Experts of a small language model: 377M tokens.
Below are experts of layer 4 (counted from 0) of a mixture-of-experts language model. Rows are named router (the router's row for the expert) and show model dimensions 224-447. Each number is 500 + 50 x the weight over its row's rms, rounded and kept within 0 to 999. Numbers have three digits each.
After each expert's rows: "comes before" lists some tokens at least twice as common just after its tokens as in all text. This comes from a sample of Wikipedia text that the model never trained on. Tokens count by the router's weight.

# expert 9
router:515474422559506449501469497452540417436504606521543582479472493451398482475566555473461460433448483549539508542478597509581539457546518394408554553485402497513480492497519479485482472573615500539489475463518569526558568591517587475483464541528525531424581502545546520511547512510479420491447451501448441430449481547486515593538454452622553531499533498489491499494542539403466547561537502557501603499482454512469558478492376445477596418570408516584489585411489535492483469533431501612507482514470471485462522499526532503570576486490431503503544542511435508398489534491474532497492597451490611513529479527510555584509541444444525394487472501482465472533468493461523516523520
comes before: "1", "2", "9", "3", "0", "4"

# expert 14
router:553523465443542491568535532375596487512539651503502492446515469571469443599619508580485603421454516444433598536483397444495552519423520457440449583548566553426549545493467584494544519467497399542501520461594471506469377498418485434516491513485519404511564497450508523527515564470513480496541600513533570560512441603516511397411426549507464520479529572529489425538447487430444481486458474491458437501506505526470455553466531462465459417456464581462483522512386431522436459481458492471433450473567515496546463529579490434423541596540489488485559459594491508541508499509468467524420506502450550546529496542469528569409483418549460563442465480508594490492493489447528503460539
comes before: " ", " |", "\n", "0", "3", "4"

# expert 10
router:501566491451588501426619505371481509410411468606484457496418587521580454500608512503435473445473484533579537523497418531645512355472508540416534485623505533543443552509467567489589535487567552473515501468564565506541491566522450465442433431527541382472501528515458418551451499481482451508480513443462599528568481448510497542570518628562465418500538432527504474542493502455467502564560531491523465500443513582407558506514381563495462535583477498556448499546476518476491470589522500446559562485480527418487529468490572450458375478481533501557486512499429539521480583508476458584486446497448541504462485449489450472506547472463614512459513499504501537512519511497497499475550
comes before: "0", " |", "9", "8", "–", "5"

# expert 11
router:506523499537528499455511504446546460508459499458507542554475450586580543450586401469502547561566570440442548503468591436369536499467405423514433613525531549472463408451568528497454404462494523541463462452507411490475463490532548523614538531552505476492602484483378476497477498421499476496406403510431460464529455535503495432542493503511549516501579578481535477544429540518489467505430513556517592500471465514516567480496498486522534443567482527553534507526484451474474476532454500405538484495535601538570564631496612384386546497468464498485535593459477458525519560537485517468541522457597469515576551501474626533521507571530470526601460500490539430461551434499446499437529
comes before: " of", ".", ",", " in", " and", " to"

# expert 16
router:490369549546540488435468567501521505580473397446560519528556517511531567484435592578547489430541520539524563465504479530480482553510536523424552527457575426513531463566529491520472471517546440560529550449546482486384511504456524478529622442494422532482467498532429509506452506499503488518329557561509406479453436444490499577514477482519527568499483583460521357514518470515535503497483495627456610500492324505516528548443512596517474531549477538495573522442517650502514433467479500564488464502501517478486579489532476486419576497505488501573535475507496475422530506439491545531378502536540525575521533481484483504431506473521528471491431501530543511516480501442404501427434
comes before: "\n", " The", " and", " In", " He", " It"

# expert 1
router:497499537443447547411505442578556480485502476468505534472435531524469541551579480317494477433488577567526500495563422472566486432466505440496534551524591505431501495519519493498552406495546491534589509525434480410463453551501522573434443409459450448523501518505466469582406546464495566512479547609420569539507445417485521555514501527538468573493500459491440495460505456433486553474517486615572494527507485495550559541500506443494494487481544458526526527551532556554445497567464502344543410534491507509480586496478568355482546510488569498471479427547517421433530475506557524447482525412488390540461515529523405563462498488615462453449478499426542514474636450425567502537487
comes before: "0", "9", "8", "6", "7", "1"

# expert 7
router:501497501494418521498352476517496546644559519474495447550483489532387428462483497492572446495454471462457464532489537520448375470503546466448601483573566504542502508498598463547547489543536438490531626407404507512455511544573547472567524525485413551468437546513484497571533492504474553454470486450486450533433502490493506487515516445572568486500512507410438481493651496552527478499475541516470524500487506380477519480491485520496459377415537471445513482536552467524497512554563500483542515497476606415491556472468413541500551479487526501569491477467454569531495485528501480537528502622503522486482498480505420501425551448480587462512498499539417537521506518456520502535497
comes before: "-", "|", "\n", "==", "The", "==="

# expert 18
router:506516500482545493438591515575513451608569513483469503533579405512557484492483492604458490543574425468492471377519512455625475456529493610599533303448458509509474472476589420550472545522479427585494429462508606485446565496425523492540466548522524514510452456597478453462508501451520460527480558540520605492514459482514505485488469478556506587501527507544565467502473557473529541496434442393509488500467566489529552425363494570540501378475422501587597470485448513502529420446556500418518424503521462433483485504427474502493654507512495500494437498552511415506524419479581460479528552475573508470461485473654539461522457492563497508489646500452465481419532418555502499573484
comes before: " the", " a", " his", " an", " first", " its"

# expert 4
router:499501496452485479463572459485460504536553559429515421494509580443507508466474503492534519488405503414451469468509498492496518517520384423453414462445405537406511517474604510524569542521488525324546552533491476480557489492474438431460558417388394536514427472399507622517472528557502598514512513597431534539481510481495491597462541483501459501497564449411463462481544556473561498496463494488441415507575426520504438543437611550547451440450589471511543517601509410481479510540602500494527522481431537411503492449521539514495476506547392523458546514563482510518449540541523492599561461412489544441514440607530520523465546501544464479412460498511483468491582478469490495533460
comes before: " ", "\n", "s", " the", " \"", " —"

# expert 19
router:498486508481508502542535542487400496520484549532504535521534588470490448514528611495560409423456496509522347534594522545496535399545553497472390492487493550466559515545411458509481418490458459521473459520459570502512542487525426568488514557503541548452419632521533504431528499627482511512531500565529585476546489531483501516524516492487500574498424452551488575466491510539535506471533528610452513500578527472504509417459427510509438506515528449465484537546527533514463451460517500555446489487494530529489387462545501378594461468433467496511538481569489453504510548575496501549498455526495546383491525594433530465544551466489514465487490500555509474473432619491468500528447
comes before: "1", " ", "2", ":", "born", " P"

# expert 3
router:501402500528463523568490604485464471456498536613506484530464572486479592535492546478560374576576501512575527424533510463469477643469594527506431490444561455488486438578531504434536436537515564458485458476506506512477528550547475524511496445632491545508483444456499377380496486535505477512487503463484529565479517456473507571614503411498486482501455451593492596534455476442526500536492484657495466500493405535547459553592456528503522584423572468444476513473514553560477510443465499547556436486442547463581469535476477518481470452465508498485458496518555472609524507476531421462546478430408595468465484543507455499526555392416497568504548499454518516571540563486478501492423
comes before: ",", " |", " (", "'", ";", "\""

# expert 6
router:504597504509484470568525522463617489492556520457518504496556395611523420506497485532359583499491468444441520508423468489476533543448496429567573591509528593571531498449422549421576583487454542532507518521462470460521504447428568475400414541450591494510514580463573509560460500507487481488543528406539515457547568653495508477474445554544484463500550529452475445583570489435458503500513464427500486500471580555495527526505461488522531515515432524448504386487459444486480495498421500469434507480506430587554473502494457483509485500489527499575486448461470564564423512393553480523520492444487560490616533508435558522502443489479500501597485500479483411540492379535492502541562
comes before: "1", " |", "2", "3", "0", "4"

# expert 2
router:495564497488546492523425527574500580629521428524552485490470443469517507484458462448486606558474541518485475329483521535565515567467391506468484508553495484536544497468367518522456533467502463514538500596473436534630465454532539520484607538437515489435425485494578464423541498431485529541546460488416510531572502581495495461489521441510494462501508461490525534455479451560452506495462517560472461501520527497531472547527510524416491497451478507570370486608566433499541505498465500440483512500486394554493538514489573471540500490482565502472528472406501588457398571506452575459524393538545408516504539641555508392452481626504413647463502500491561527527495543496480500509458
comes before: " to", " in", " by", " of", " the", ":"